{
  "n_layer": 9,
  "n_experts": 128,
  "d_expert": 96,
  "d_shared_expert": 128,
  "router_score": "sigmoid",
  "steps": 8938
}
Below are experts of layer 5 (counted from 0) of a mixture-of-experts language model. Rows are named router (the router's row for the expert), down (a neuron's output weights, with its number) and show model dimensions 0-223. Each number is 128 + 24 x the weight over its row's rms, rounded and kept within 0 to 255. Numbers have three digits each.
Before each expert's rows: a language model's description of what the expert responds to. This comes from a sample of Wikipedia text that the model never trained on.

# expert 15
Comparative and ordering words
router:123122083129126137145150166093116101107106146139172142129095139120168163132130153139149146114095097134124162134104079159111135168176135144145158122147094118151127077168116116133132089135175142085146129087116112125138125141138082164132137120132163156132161106143138154097097131164144123127152108167135135132089159149115145135092108126145152122153124135156178138142125169150122120134099122180127143150119157144158132128131148153124109126151055162107155121130104166162135146139122085158148136153195122125142112140135134104115151126139130117161104071122123127111073106101171143141127103111106109126152092121132123184145162146141148121141122125161137150111101099084102146142125
down1:116088103168128121149179136133142158155113106111090125121149113119127150099119117130153086120124123154111131122098089130141050151096100118163115138135157148143134122087126125158129084124160085112125093116123140091165147107094099112165106148152133142134124120099143131151135103099108086158115135096152141144102169142132138163179146166112097098133104120110136126141201096119166156166151119133157144109112145116109140108105104139159098153134145121121166147151112177132132126142128113102130122161130102109113115116179114133123138091150167104166116127114140139127134103155134096175120117134131152104141151179111112149102155126097132132113136114120151106111164092174185101143133
down2:111148096121150146097126145097105159128141117152093130092150134105137152157175157131095119168174118099130106099145129168140166139153122122132135100149153135141154132139157133108137107111127139075131118095101152112157154137107166105094153107084136110103176092159109140114122142129118113138137128132179120109138126149101112147114150107099119142150089124087107159068095157118127126111127131105165147146170130117138172147078152076147174112098130143145167098126135119143086148174138169139170143132138148099147109120086136113146142174081153121159131114101104152105087148119106117122158121129117105127116130164155143101089150137104099112136113122122122143128153107104101151174112
down3:133167087120142140099141152103119143107114169119085147125122115150140137129129137132155125136148146148113126112120160133150126104114128161151071156148120148106155153103076137087118118079151129128139129101174131147181122114097118131124113189128144126177124143120104148165120105147116106144166137113133113141111117106107106077123093131131100118144159098142155167158122128120147170075192151124080150131133136137131126157150107169145140119118183095207128140101136155098117134103109126119106144150132090117108124142160113144159114169129128128095134122140110129125088103088126143129142118151143109167119139103127136179110119109133127068129122125133107172093142148120161167098135
down4:087139107120154142132132163109152113105155094139153090085116078097118116129165129106111126130085113131158143161157109157121141137127100160139143107128138139081157127151133168112125159114075124108123136106117160139149128156116157173084136123137067145119107167119129099128096174111120133100126067119099130156127133124071122132100131145123162155127119148099144143136131113136129138121155117111077165105147133133077134135145142137157135140129135154109136171146142115094123099147095146148157143136149127105142126130116117166108167111090130141175105068150119178096130185155121146102173146129140127176167147115131122130160142122122112132115161108099093163135098115115138087143122
down5:078143109159139173123141167093138144152156126109160120110126113155135145142089159130114143110140125163088138123133156148138150147093108112143147119135113186074135109148093148093097101152124112090128100164176086128159077139129092104091138149149094131140115090132131108134170172138097121134157137134103134116111133178111095136119149121115158102097109116114121154164141139139108140113090114127135109123153111141140128133095145112111129115121146138110114141144118118139146166147129095110163112147105178122139152118168153156144162111127100082160101131160113113085141132145171124165127121118145137084170140099109122138116142126099160136138136109179107150109184109147152075117090
down6:095141091139165160079100157165104110131097126168138103157085145118136112134140091151136125132170124135122139168135104125130138118109165082128152112091123146091083127130125133127130129082152107174157095127145163130134101098140170155113130143158089101136134148146100135119102149143079114123097143132139119149113118107120100109128074105141120107132162145105129160126148104100117152119107101090130153070154125148094163107096083169117120126123165152141151159142170131153135132173088108146133145108128138128118107126126132123090155066102129136097122137144111121117161137116087128114160171122141110109152180118154125099157120113114139142093096148105113075095108133095117137142133
down7:115090121129136106119127131098164126160133150124120124122109138163178106140104144113119123125121104135126120144140126116126125109112108085128164129122102116093150105113117136146098121133139134140112169138154135069123156106114101136132127165083109142148190170123163100178108117162150116132123152112123113116100096155166117155115173161139138080121095101168149053127123109108147085119129131106143076155110118096135085106128153139140111128120117102095116180142150153121117143131150127135119108131137086083078124126180115137125122116141127153124138122146117152147131126122156176112182111103141146150124144150147116142160122134152130158127103146080114104093194070136138108154169
down8:076131160146138083143178119142110165092159133164147121132141087155153116175086112131133153139126165159169124105135128155107127123101127145120129096130108126153118095107130131127127089174119114143166110117122134116154163116093153091071182133112104119136149137109099146134137127110118126119150135132108142128118144134151131134133126145097122154128089110142124121110099133143162114122141141110125115089166146088103122128110126120106115152155132145134122112106133090165202125131133132123145117145164103107140124120148046133163150142078106158135097108100105167134081149129156135134131115124132064096114128110124151145105147145142134116129103077106139107151178114117143055155143
down9:134131089103118114085160113124073142148102112118188129124125168170166131146135166152141102132157138150128177140128154129154116131126116145130140149123108123073063154144127084113136162155094100130107101112050130173141136110100098108124094182108171107122139164105169176117130129165128144122113079166087112149184149122123158126139134144101138149125131172117107136126145129147144121140147116147138129123124112111146140131130112121132127141143181112105120114147126099129133091152113137110105102167132127165165163150111141157110148128136132133121172100130170124122137138124130115133099116100151153085137117105059144124148100108142116144122171163133112127153159119119122134113123
down10:144143162178149107114115130090141177136120120112092140140149110124154090126144155137156172187123145101149144199104125144089112135127103146123138152103121086132119120111155101154121102145141121100144134103109078138124125117102115134111089127165118122132137102123119152096068146119151139187128114142118106080133165085121122133158109089148151141186119121153127116113148125158137152154146125146108141136156081150131113100141117107157118109097093121135143118125122160116083125130176130124128129139159161128075156122100090110133111112153117155149121134148159153201137117145105118126138112125089146151153149150135117133094129164166123132126126147108119109097123076141171125089099
down11:173131154125115142118132138103130128126134148130107124149151105159117124110129160129134074112072120130140108150128131195111136141110132145161170133143132148145110142134144061110145117082132142137152126068115097143119128126149098151106132102178131151152116164146141125138126124133151068114107117146127155099109107138116138193157142063139145116131145167110106156061109130106117107140136097088103100177104093132156115185105156108168123157105156099120087133132125158150096135131126147104152100132083098139084132107155145169137143128163119089130121120093118166099126111133148089117127129096122108115120127104145146135142104152125112141135114133089145112125160150097113135121155
down12:127155147119146159178088126150122112150102076148104121109094119104116116131104134114146126105088140141114144120097101128075134152158131176103102164143136131112123116141159121132119138163123135140130149142179121145099182129119095096085109110120111128138105164105138120202154144133115131131100085125119114151129118156101148117119080114113112100133163111147096122118133128130144172067124130119095142166153117181105128122131104176134177153127122125092114184115125109134138126136105123125127088148137148149132135090145153090139096170093135113112081128147132097135130149106116110104113169085107096097115133109171165138158107129125077132104130133109158140140116111136169131116092
down13:112109116127152129155151130127120112145144117102122127097162159082149131123125114141100093094130140107160152122117131128142101150184132083088167134117133159128134099119089122116096137142141091126149135181150135122101139172135144155103114125103171109131115148106126135122144121109094145121130129111121134112147112142116127116119089129158159062134127143129134074099123174122093143066142160129105185084132140141150137151144090104147138123088109120117124160144143155114122123164085098126111068131123137132117160126139186132105090121129127103128141179100127133102169132149152137106148125076127097081149103167131144126180133129150144136152089165143137178144159127152147153118103
down14:128177134140170138106125120135152099130117150149127131152156150163133110180069139100116194129145152146135086111119133102143145076122116076111112137142069117160108124120141125128114101173133138121143145106127115089104128115150117177115156107150122107122124116123117085152090127140093161126113121144132120178172112129125129141137115118179127105125123121123130142097163122132161118138155126153164145119128116133135155114122125176149096128123070146120133099140113134081142152119143127105073121113122085143126166103181136096110151067098110094127134086088066130124109139117148130137121147143132141146133132130103145137085129135130101122153120080150142141134125121156164130071159
down15:096139180102145117132111125131094143120158126120114164176127153132086163158113110120147155085092109165176142123149163131143140123099087102118116123161130125142159122145143126130143140142091158144159117153173126136178142145153112111159138109156126104142128123122119109130144145121133164171110150144096127081157118166120110117127140125168184153151114073152092100140103153127187152123106145096112120168142121115102153160148126143137133099092139156114111076116142142162148100114105108129164086111143106130156069118102118145143121163102090121133126147143129141162094120169197153111145134103109114145091144150118122103138140152139130132125124120110158171141110111130098129156133
down16:128124147121171137130160119148078128108097126076127075119139167104048113106146074092151123128134129144080111121139129145140145154132124156123115161111190128119135177147140159122137151129121123111140162088130159120137104113132182118123156111112069134119133143092149130082154139153126112137107120120178127188125151143142112083129125143182120101121164131119117135122101099082138088134152110152128147142128109116132150109099110114123109091143118133161164161127123116150178140125152124121157179102150114113129117103141162118128088163144091138120093104117114129150132122105122112145140116139169120124151122105120174132160125104141113128125103098153121162143126158110130139181098
down17:135131154116116100128119053143164138127141144108139143103108153092163132126126135141148133133125071153121110155130121143143110126108120136141168137114113180106133137132120135135128187131113120131155116065137120157136092122083111115109174133111102119111076065139123134128118148115117153143131100142113100158104144133121112151093106127129108138098081110191157128142112142112093127116086112087149125144136106109150148125155121118126089164144148129118132145093125179090133140145120135139144118159118131114150165124140162139117171098110161101175068080203130125128154115145146118162123138109122097148111127138077106111137109128173147118112119114150142098164149108103164127106112
down18:111158115134129140142145089135112151175126122097098118130111060106133136112046102125155083145115131157157128214141140143173086136092129162158095167134141105126171120128139130104102112127137134148106137139095141118110110142167124129111115098131156146129114102133092133136137143158088134150124110125108112118143167089121160098133105138145136113148113148147124126144142094160125111106149164130156143151074108171122101139133134150117157151135112080116119084118112107104121119145147113142115116129117145127132148167121144155130148159190151113125142152104150156104087135135116129144149172140136151088119088149097135163145139119166174142120112162148128159137108100110125149127071
down19:136107128126180148118139111139161115139128099151078135166128148154136134107128144143144125134117048123112094118126134122185116133151129134164156118067090089107144095134151118089108146161124105082157101115096133115109067131131117147139128107139125130138121142096123131135141140126149147104109111115147135118137101063153154096093139128119157096122142161114105113101155136135117120144168168098096101139161136149143104133071158120122097122166119194110143141135105124111153149099127123147132112101162109157128142160133129087086073161127092121119108117158159114134150157107106123102144150178175137128103117153129136161133090139143119131106120113152118161125163131130104106133159
down20:120131090084113115099111160117183137100149143105166128173176114119115113144123146127165125122110124107135142117104098163132086146133136151151160095109158162089083182125074104157112141152150100142140143158132116159134114124087141152148163127076117101124095136128110123127119122158094137110135094120098143116097117122122125136086149151148130179142121122097129136087091155152139148111126131067124137123135123117187110132137138139097128107094154155125174161109134146123112098128143160076147124114157090107085119142126156133117167151123144139121177167169147103148127142156119090146116141130148134153125146112110174134110123127109141115111144153169113093147159133128105084109143
down21:145128143101145147134175121112115121093150099163148115145127141125155075098085112114162176127115146131160104182126160115110090145112109161063137166126145132138159154113106124122163121095111169120113104124118149106146135133087083138126160113146129113162121154128126123140155139103100113133114145118100111130139147141121128112110147125149107144118169140139131111139111131127084130094117162160087104114148104143114152102172128158104131140081096154157180135109148167107174161059130124122141072146133121087125134146147089104105156106137162174147132081111132137144119159159168131158150128129115136133134086100119133132114080125129105141153130118125113097127093135113181148134114
down22:086129128164143123118132136134113144130110140171141101142127104128141135088122075087122129166117083113123163096152139146143168147136202121160122082099130123125147082152097120120136126114122126153169125145106131090087093140156166137113161141155167102117162097125098097111096074123116108121109169112138112158156112148116116145101102151180138122096113085136109162113126111120116122138149151132178114124095121129127174157134119125107106118148085129113102123112086120167166107101096108117150146150103124117139151084140144131126155113116131151100110088136170125133095146138106120108114120174118120147144134175124093111105143128133103122071119099099104092119136172102127123138140
down23:148098160136145103122112102119080097159122121134151132115140120129123128148145138159136123121155131067126120150133144086150141134122139142161115144134111140084136145186117090094146132169133139137147105093155115161056163137172116116129126147150168140130128094091094124114137137080132113156141105135178152170123124193140100124128119121164134102117112113095139086145138120107135147121146108140149108126155111153085141096102143107124129133112163127118121139179099111140149100143164150089124130129115122165115165126125132134120114148123113129171155151136118168111142116081118119126107126117144120118142086126105165123123111122090099143090165151161171154071078159131141094075148
down24:114149112105136110130127123154119153166114121142137134108092112159130175164159121111129106144111104135185130146120184071112112132138110148134123188118079147111147085132148142099118128069096095116120125121101124124150178157124095094097135114109128124163159090118130110153122106156141126141145136110160154167139151120097157135128133117111160143119131132141143125080114189128118096111142124144158140135079092138127177132138138099153118145138107108131113148145126165146143152155103132117075122139134163160116105163141112121153145118105165113144134124081122052117106120090136119128087132087131141128102135117126149086119122116121128131127123122079152180146182121156090118112122
down25:110116151085144154132160146107134119143152131133115159143139114075126148112161088129119143073138158123133113117122147142111105114133172123117123115109105170110107112139109162097139160065133130125145144109124100147149102100117092080134142149161094110137125130155121106118108117115109103181128140135159113153087128090116114134157168147116109116125108134111139097169141127109093154163165155102174161132115147130118100173123113143121154119118153141073128100104105123132128120146178140130107136071113135143111094154120135125121098121121170102145158132124131111098102142114133129148206138113097149160133175131123092127090091152136112144088094147143078147122078114109129174127114
down26:171094147142126143112135124161162098148107112129102133105117194158114141166118154134121130171117115116118125142176113135135127127108139149115103109072112141103145153104134153102139147101110111143145126085091167108173124133144125152125137160188106148125142192103121135108162161128155149145095125127148135092163090126171133114093142141128105154125118133135115095148165139128137107101097056117130095117121134150114095109131184141112110116143165131123180119118155103113131159136149110143133151133147100150126117136113107168141120124162152084099165154140111108119185124096100115086128150115114127151106160115127094114130115115156156110122137102063141148121122091123132160120159
down27:082151156183104111119119108115146140105159152120165121139068128095134167160134139122104177138135102111139143105107112129121126146139151097103158136146124149142091160154113155125144096104142082158136126137072158107141157142117141088157174119119101113117099131120089122159105137110133114116164142133157091185120155128088127139188154146115131153150143196148132071118110121126122080129125153163120131116104145114094078114088145112156117090124089162118144093154151093140129137117100115116153167132118137137139128075095151117131150112136110140133116130105107128105097084126146137122102114100091110107164136128156153136117113128146112128106153154137143129120129155129107075120135
down28:089131106118090136143142106122118158164156116132122134082152163115131146132101100120072127125081145118135124075117161117143122147138134129135161126087134129137151116101139140106168146109142135138110096095082126146146094114119120099145139139099165123130113131113113126131106106137132133110118140120136119156158127100123148155172151142105124140088108165125143167128178138113155122134108146125140123162132140112110181146090084109138131124094138098135113085158107089142112101091150111143146098157103126102139052155121077163188122101118101133126158148082089120143065119144154121130123142160083155094168126138103113141138172143159105101140122117131161083138112149138099123109152
down29:153082116151118132121174124104123173113123165122136119103114108125139152156090159123128152125139116143136101140136167128079075134113123082078110163129123116108125116132135181113135130162151117150098131119136113124122120141175162142116107092123111085129131148116117170124174113103133146132157087136150167159120120105137130118154100128111100140071133142120152163096161140143120119141085140160104118117105104130126100168142164109115163147141155098138131185099167141115108095120088164102095121111111097075144122114128160113157111117117138146143164157146100119163138129107114133125129073091125091109112106144098077135135149146116130123133116141096130168140116124182165143122082
down30:110098138107118108109128100151147131177138128145109085186121132136151114121098162092143105155142113144143158124116133127106153160081135158105123156150170056103120144113165119136122115130113110130127136145184087119124126101134125101122145130113113144126108108153123091136149124182100131117150143123124145128162132138115125138165074185132086154112102108113118086135106094141143139130127138137115133153110165130122117084122108113165162142139105139127096125095139105131123147132154161094159144122104119106128124096141125076116118125138125116112098157158180129104126088147096130133122132124119115138064104176210138127131127129129134117136165091098185105142172138144141084138148
down31:136124157139139132106162157168140110168146093150139114139132133129077130136127149128102129118078122139138131156148176135161124154134119124137101153131137128159119139108091097176128121170173110115152146154082100133103115127133125113125137134075129175105143139114169150133097107133132131108125177092117119128105121102085167147145114109108067157153136141120112117159116146128161121121117165055130169116125130099097137134142170076124140155123073074105117159159136090102115143163107130124169139157158111127122116063135089144145138143154156098150110149130102089142120123084105113133163107138145117117159120122145123121151123150161084144139111138157141118141120088140104108136131
down32:126145107124085107131121100147140123151137160129124177152155161097100115141132102113132111169166099149129131107136107089158071153082142119127136152138121105139112088118083100101138135134130147105136169202090174124145168129115130115125134127102141130148109141133122140101167151120107122101102116112111150136115158134133104134143134114125161132119107135146119144137143120124113073128102136124128160104111068128132130136123093074091114126134116112136125123134163081119113105109126149105143132096147097165096144138144133087103077098131164132121176141105158058171139174133157119128127152126129114148103135131163166110163116159141137182178135176119162138128124100111103129130152
down33:090129136109169163135108106103151103121122148124098189119146109155124129111132121126160128142130089104102157136177130105113181127121157138121109104131168116120087130074173062108138116131098114121115154122132142142116124117103131138114152132121128100101132122154179125112126104160111122117164106146120144132151132149157127121172129124125138189109134152137154160154146096158135100102128149153181149139124117139175126117107125118112151157109110164144115168084129109145179111148155152126125134076152140106143149147147113118167161168158084114141155133128185140089136088113124133146174092140128149149092121111134179155136080141145141132127151152127129121120101111147077109130134
down34:104126130085117127103122134112093105100116171170140111130160132109116166102125137084103084068126160159109115124134117112099143093104140086163071149139090128139089135148121128117101128115173139123125139140115151127142135136117149138152132111131121139145120169128135098103129101110117130100103154090145146129105125181180134081102117093122132076137125123113130040141120118113136162141131109070158153059150135099107125130133109128134141151129129099125102144138100117127135111104138077148142111142085120095113108147137129110116085094112153102172117127134125133129147131123118121090130126159180096156127149098112125114164109138135078139122147171099122128142107151106123157110099
down35:156131134163111149147118139158153128186133121136086120153112106106156101108119131144142144162084129111195123112095147117137145166130136107130124143148091114126125155161067124131114116180109135125086141118158139125110122114112114083135132118139080119180140152109155107100132123117104166125121121131138129109151111125118140180125136094165140128097136160144114095113088108148093125128096114167090170133102154164113137161182173149152127136179128120101122146132112109119140099134138095131142116108131142118098124100120107075149127128133091144130088138110172048161144125147120127117078119142107148115134141097112125164094137125118141141113143088129103156125161142173161110108114
down36:139127110191152155079131145140102142099109099178116152133109133147110164108145105076101126135122133090085150108169120175123122160112124140117101125120170148127132168103176117089129164157122129088112143118164134099097123132132117181139110126156063136109119172109125124135137107096143155121173093115137142125173121124111097142146126133141119135139154162119145139116149144146110166130098105135115132135146137132117099159151115076107106152125164099197140113115124139112117136120123113178118168133154124157129112153150164141083175130116120108149149108109156116108138133150102123098122131159118102091125130128081119176106121175127133144129144102113111194129151130146119133123138
down37:150118129119126138118122128160118146113100119116123156213134143114147132155147163173140132134116147114095118115118175055142135198121130121130142125117196152082101160117111151089139147157170108145103092122102093099101115143174130143160169117122101134117139117115097110130160114134146160100124095155150107119149145130140107141147150140126155098159103140115117166140166066102128139129130117131128116101117105123135140146145174115161113090128128075054155153128117111125126140141167118112129122145198129168120152124141118134113108100124144138117141149121146146119174129126122122143130156156123152124152135082120124102130105135127146156109128097133130115123084125130079161136128
down38:142121105133126135098142121153148112135122075111079119151115086132115153155084156095128117107146104132107151142118111097138080086125153101154109150087085121121073115149083163153088137113137165103105175105153100107128072157136128121127128119086141111110148152154122157108151100135149159145142145125099175112105127093119163069156131157109126118130116142104123136065100153125109175100140113127102147135066149117101132116134101147107110134120116136089067129195117109147122123157100141152124149158131120142156115155147160136124112149135133119128152146089117116133145130106098158147157153131146093135131173152105146122132094156105134122147125122118092138125095145143115130119132
down39:127076091106108165131138114169194092163124127127098116125138146165096118087117120120134154115146138150113106120112109066099101114112134084149110098154130147126111092155076143124122139183113098134170108181138119124134093112119139149124133112097139111119130161140126130109120120105109132086107135105110160108134111086109135108126092177083129103121139135138082120161130154127119153149139093126137106130115096140148141138084096130119095160150135106150167176135105166121123102150086130154096112118167117130110121125116119076111165105106119101109120106123128132145110145143149095098130119181103126132111168132157100145133121098165150125111147097083120142103163159112103135160114
down40:099081193158131127143103126101170146101148155102117122111145133158119074129102093106086126122155132131150143100142104120142108126142113169123101144145146103180152122157105143141110108105111117112170155085127097146140128105139163100163152132137148118119105134160164121117120113128152142116112144081082135105207106142075120122086105152121145157112105078120148109108120119100156128132118158141113091129176116099100133124138118135124143167141115150182127175164148127129148124119124147134136129144142079130099129099112129123144133126117088066135144100121130120155133062137126130102116111149146156114157150158114140115146151135164113176147132125148126126127088167125132108148114
down41:134109125164122135116119112128115124111119122147075118131124127132102126114177133109124118159099171126127118121121186110152131131143089168166100122164143130091128123130137094123099161161150097134100114153119113180137159101095167131124120124129146167118155119117146148087164145102135128132120134102131075152101132102162123116128098143092133178174093101094151146104131136096131128140143120123107123125127103118051107083148158175148147085132113153133149126119115169135141091132152147171142126094099113104145102104126131128115136126154094090109135114172177166147107122146181125162144115135138188120094159138162135139142094121115133163115135179133109146128129126117140105147168
down42:110100112114110104122135147103161134098163123126103134104129095143136153117117121133103128125132114147130149103122119099142127135095126103101153131155136098129120140171133111127096114148153114135083151149135130129140172112155136106126118127171145086142146107124115153140110120137099113173159155139117090093109122091133096150145154125108105099144132202140129182056134152142121138117104113130165136138113130130114176149095135132137097142122152110128156139148138119159124113117130118110140136126127159107114140058125116128134150152136113117145094050123048098089082134126170130131102172119080111135098146134122103109088120099120125104137107177160156125164147075104143108167125
down43:099159137144127146145127132125141107150136098105107096152136115146100082102140146109103124154161113092136120128109119124137106152117135150123107170110132111107118081116060175099110174158136101041119133112113136073153118132147131139111130136129131094092150095133141104163110131172156132147137186113103159139140164182137149082115162130113142141113129136134141094138133165119150081154141153113112157132117112154127119122125144127160150134111145123151132139103122152121108148106110154108121149143104121124098160134120129095122131167104153156141185120113172123147121176152108143131126151095124134100096096073104197127119125118095143141176141125149108119124114097111132108088140
down44:138108142119118200110104177126122092139130141087108147118114150147170108138112141136157140145163151141097135173126138095135117152146158127138103154142160166104101125096078168130136128133131140131097139172148132108180140130104149108153139109139105116091140165132159135128129136083097123116078103107116143143143167109127127151099111122132143125112125138111192137136144129149151142124126157106138109160108126122116138083135135178085111078108122128160130141113152123089104156115101080115126105107160095107121092127134114110104109117114116126084111146091126102113115141091111161105137165160156111169108119156154150178154121130125093112081173113140088124128095101098133130084121
down45:136143122090142114189101122094134101117132123118130177131173104150162188149164101099122115122108069128153155131134129095101113118112142086109116111154154143149155143096142156096126117122153166100123122153161137172131154120127167135111144110102169144173085122128116057118094141087148150126114151156106115117144141146141148179174134112174123104112105089134114153141147135138093119126079099121161134130102102137101158201144112086129104138106159101135106116111120141170117136098118116128133118124129115115154134097134114125158129140133122107134134109099111086108161107139130104125147119107169111108111122108112129151088147145089154145092127103145164138157143146139122102135110
down46:128128174133133149106131129113164093115101149156134162130144082131072102144122114150134136139154122112106114106145125154141137111135119134124146129145084114136103117143103165151132157079136121130104153149137138172120122095121150160160147135090140105119137126110128100120097102130145139161151118130164128118098083145164146156164162109106126108150124112136129118141082116124113107133130182181140114083135136129093131097116116132152183141117108127109127146151123126122124058129174131179144146130114133157175142079116113137123075125100099168095182135158137106112156154119177102128076107130110146148107148092104095146158116107135112133141090103133158106116180107140125082129133
down47:119106102110120150099154088141068143128135061131172132129133085087110118112114107130133119097139167081115124135101142128117176123139081144155105151119093120094147137157159121130125136151153140140136139120122128089150127122131161075219079155142118113141148121095109147096130124162133121113120130144099114122071140124144130120123096103126128109110133143111126130159133132133147106119215152117169143140112157130141142105131100172093135124125142113130126118128107127115109078123133110142127146131135147148140149180139128121129116165139161151108124171116152100100165098154131118134152122134106098118103116096099120113106106138081099131089108089153133089130090151115171109137152
down48:098138141143078106187099145132147078104163135129089142150107138166150114134150125130129132122142137160121107120136120118146172149107138113106103134117093123130148127129178168153123182103130124127141106109145145140152138101093125127139204110131148109155149117136156129138151131143083142087081171076080126116165094182157117138132141085132129189107110112127114121152108109122115123150108118150089090159141148171134171113110158113137112100134106158137145113138177130161098149124130136144103092113149130125133079141138112122130107168133111131136109084121165133120115087119164129108117120129120126096143147132187091138128164114121112131127102098101120153166159131133120108140116
down49:114123126125131143139137121120113115131138139114156106121178151125119103174108111115090168096150107122156141103079087131131114111164130127172141111108147126137149109137147145136098147125142143125140188116128118131116154165108139122074106070102122150161078139110153123128099111118156134083109128148091117129153139153111162163099164107139095115124152124145100135129140109158126151128151145104137108149108129148166126156136111133134133127121113166148167103120127135143139132132207143148150189132131123115123114121136104119146121169104186180120143090144139138110136123128159122112144146156132126129185108121123109135193060085163153120102123150091154098175130146134137137092163
down50:067071113147112119120150105091212132140131139138099127127126135059105124110136142142141113112168134109114155105147128145145145170140152128110123191138170151110129149171148143102071099124142143147134127114169140142188108122143153144097070143101116094107139103154153126156076106142143126159104108092096132118167152147168163151103104145131133136141117148142103123119133171121119122149158127119164137107122150141161112092116097070124110131159130127150167120111158128167157151136169092112096105160116129142115113150150097131154118168139149138094138121133087152114145144107141134122130100147139125121115126134149142141171101121105108100095115131116139126128099116133130132128140
down51:121129123099106097080106109132137152126183105133112123159136155110132113093134152124097156159142101107120100121111133104134127095106122111114163137129162138158124141143129166161105144107151135083112130106093092158109123139130088080171137130145096174095130123166184114134125151122111139116165163124115133124166128095083117132129126127096119111110152088086153115095122125128090082101075109124085107150166118122134155137158100145144123100156121146165129113104127131134126174129116124143168157109139121098132094106123132158112116114150131162174109131141093129112099127124145139129101131075117113124146137108172112107149177154171131125127065139145142070150130160150117107136165
down52:160103147155133132105143115122135109151128107116111138127158130119133102111165129176140157128147122124112132135080154107132140123116113100157073127116170125155143166078104130124133131113119101159128135164149129117132144131141112177091176133095052169155136127045110144128135153113120177126118121121143128114137163100126120130139105075153137170138122152093104132120111133180140112130165110158136136146131130123156140169147132141106126127134126151117138149099152171115159102120138170155111120070125087146116103147107120097117135122152141048118151115133167162147098108136116096130085133142137153160134125151118132136119132129113124106106125144114075092139140062161114142117134
down53:100144094069128136137080178147153103136116118110138131135080138147096122115111130155124103117128134130135116144121099123186119121069109149119150165148147144109153139142072123133125127149104128098171138148150094075105134101130156117135115116082112149112115119126140151161089134090174116152126140121084116125104141114142096133119125128125105111128122109162119128146120110141112091122162130111106136132165115126132136108112062172112116138107174107109102128124140124142133138118081105080117096137129136119164133190132125125112103116133151169110115158130111098154143140118055174113132078119130169130147144116083131128133117125131177156093155117111147094154150164130174140148149
down54:128137148171092113159134139138143130136134134117128137115140107143139140147172132185134141112139172104125129124106112178105152159129121116091092133125162091148148180121142078090118103180138139108126101145112109140129151111144113121115172108141127150120107075156108128113152135166127120086134117121078114101167131116100108132139108103149104166155113140193166136144100083082134105133141092169166144111094189108139120134053141121128146147142129139139130123160120102153149149102142153126116140130151125119076113108136076122127140145154163121173142150137125107102126155119126080132110118099142108146151106139121124147105128114090144155153140163152103139091164120135160124113110
down55:159109165099140154097170136081101153125125109158151084125135116113121082139145099099128147124114144113130108118140099107132157094145102189132118174099120133115122125151112102105127142134155107139103174125158136100122140124174123193093097143140164142113171102101123127121093116102117112103141135143127152136091070131136163128122112143122111142155158131104155193111124156176120155104117117150111134126138096114130127156125149146115121166114163092118116166086095156065127147088108123126115099152138119165159119145143152111153153126137144098128150145126137160134137123167139117092149123154122126144096153129114164121129140166107143107098112093110089108112087145097088112146095
down56:170104163120108136102162170095148089132113135117221116109132136096110101105126146148121158140121127184107134164114105118088144146105113145070110146123150102132125143155117108110156181112132101134119150120110128158110133123096093137133128119094170128091127090150161146135116119125131084143112157128150177136095098130106168127136105137148133112134146126108140118149101104155139127156139169135132133120105088103144119096123117113123164088132147131132133163117091147077077139140080155103083108128117122123129127125125129177103146127168167119136100136117164140083100159133155127107135110115096161134146134165168131134098171134151152157147140118136147131117108125162155097098142
down57:112160106139131140169105136116091150138101119118126104138109137098080089115118072121111127118139156135112121108132114122096098117143106109133088128130169176151156170135102150163153118133125091121116140146150147141114092128135159134111162147148093142109185163115117121086140172173105148097118114107143151181090171132127129127093180126162122098168102083124139133117152117088148129095133100106142143143135161174126137118120156150107080106148132168088143132117121135142085144161119140128092142109153110119129089158160147097111131160143123164117094131147121107122142127122096114147134149185128078161117138135119152114127125098127131140144094106113070133136090114103123112136163
down58:155140129153143107165081103138119084113132095160154086139129124106110088118126123107121124147119186120088105112186113126105086085128109116142118115120097110109141127108139110079116117133109128148123137108101149119092096119136095118096087124077120125164116142122134162174119124105149119098157169173140123142105130122126111157137166137106123166098149123103109155143152139128096101109159099156167122155139134140137067155169113139126131158124130138149125142146106128144062152093133141151117136111188067137116088112098108133144116138115090136119140104119113174102119135113137149127196086121114123143124128099123160165120105142123111123101119164114132099103088115133109114140122
down59:128155157085168099183089162146049120156137133171156141120117149152153182092156129157148100120107115110131122123140150156081147098122116148083137117114105145100092120102141149121129138124144072136139114135169172132107144152163129105144155152098139150143083101133111100072159119137125127144123113157150137137133097141121134131160118114123141116157160152109099119143132119161146143135102185114160090139118114134112112122129152126132127122140155155114131100111105155135138130124156123111111110093128149155169129092138088115134126102147134118142144126149143121161140105148135129135119139116090127126087106070187177128101106145115145106153130104163110157160118129138164084078116
down60:130149112111138115103082140137113117099127108113115160109102135150146113157146145154159146116162142092130156105167124080147117110167162153132136124136123063156146084153112101121126105144117091114158140134147109144138168095149133113114133140116147138138126074088124109171162097100149161173127090158145105118133115133132149136122128126159138173144124146154140153100174143115131145146107164122139143130127093134120137105107165120123160161139141163116151144111086081182095100110137079092154128099110132080137080133148126132141125117122109126155108128148139166178133118144082191099098120135155100152155158124134140143096132110106149107083156108150119125146123139139111090105157
down61:128138135110175137142130151136163125129114089104157146135150143120124151113111099108122172155139170109107140117129148120156121103106150172134136145112121154114106129120136093130133130080107147137148122111143106146123150146114109113133169126175162174060051135105119094115161148082106125154088069087155102107128130140093108101082144136136096114132082097134122114101136114150108117179145121119132147102133133146148101106131159110106201155115130110142145148140130148085121164122112140162117106100127145146131171145110138154160130122143135092118129153130149135111119129121102099121106169152093171171149158153124134111122138142116156133135112183130106147116188148149137124113113
down62:152120191140140121142091145126106142140164127113145150139111111133075142099142103162083117146152115150087149145157128143129147135129124160083108124124145101138128106136111169146149121162127169137149138112142169133115129173144146112158157137158149114094115083182145121118120111135152094114145104112167094099157113145127098157106122108071118138070163146136148111185114120155118100176173150150123116136123106091150131141133089127152110124119112125118121149133158112173135132151142105079152135155163156090147125114109173177132100123120147109117072113126152119106139137087121130129126145133094184137155142140183134115116101106138128113145128116135136099156083148128124113150115
down63:129130176156131127151108143132142111117164102149148161117133097127173117141118134134128172092082117111114086161132124151123138112131158123147144142131164154143108130090149148116060085142091115159172113155124178144139097139094136125109076124160128142147091132156120068128146151158127158098137150108145163094168145160114108123119148111156152103121146133122058099144117090138136090139112125127124147133121146111110123133130132119144145171162081098136190093099138142129163133127136112157105159139123128101146108084167108168142134133136123119136148132084133120121135130095169154134106153122097132106124120112147142121094134150098139138171112149123157158099121094140092095088146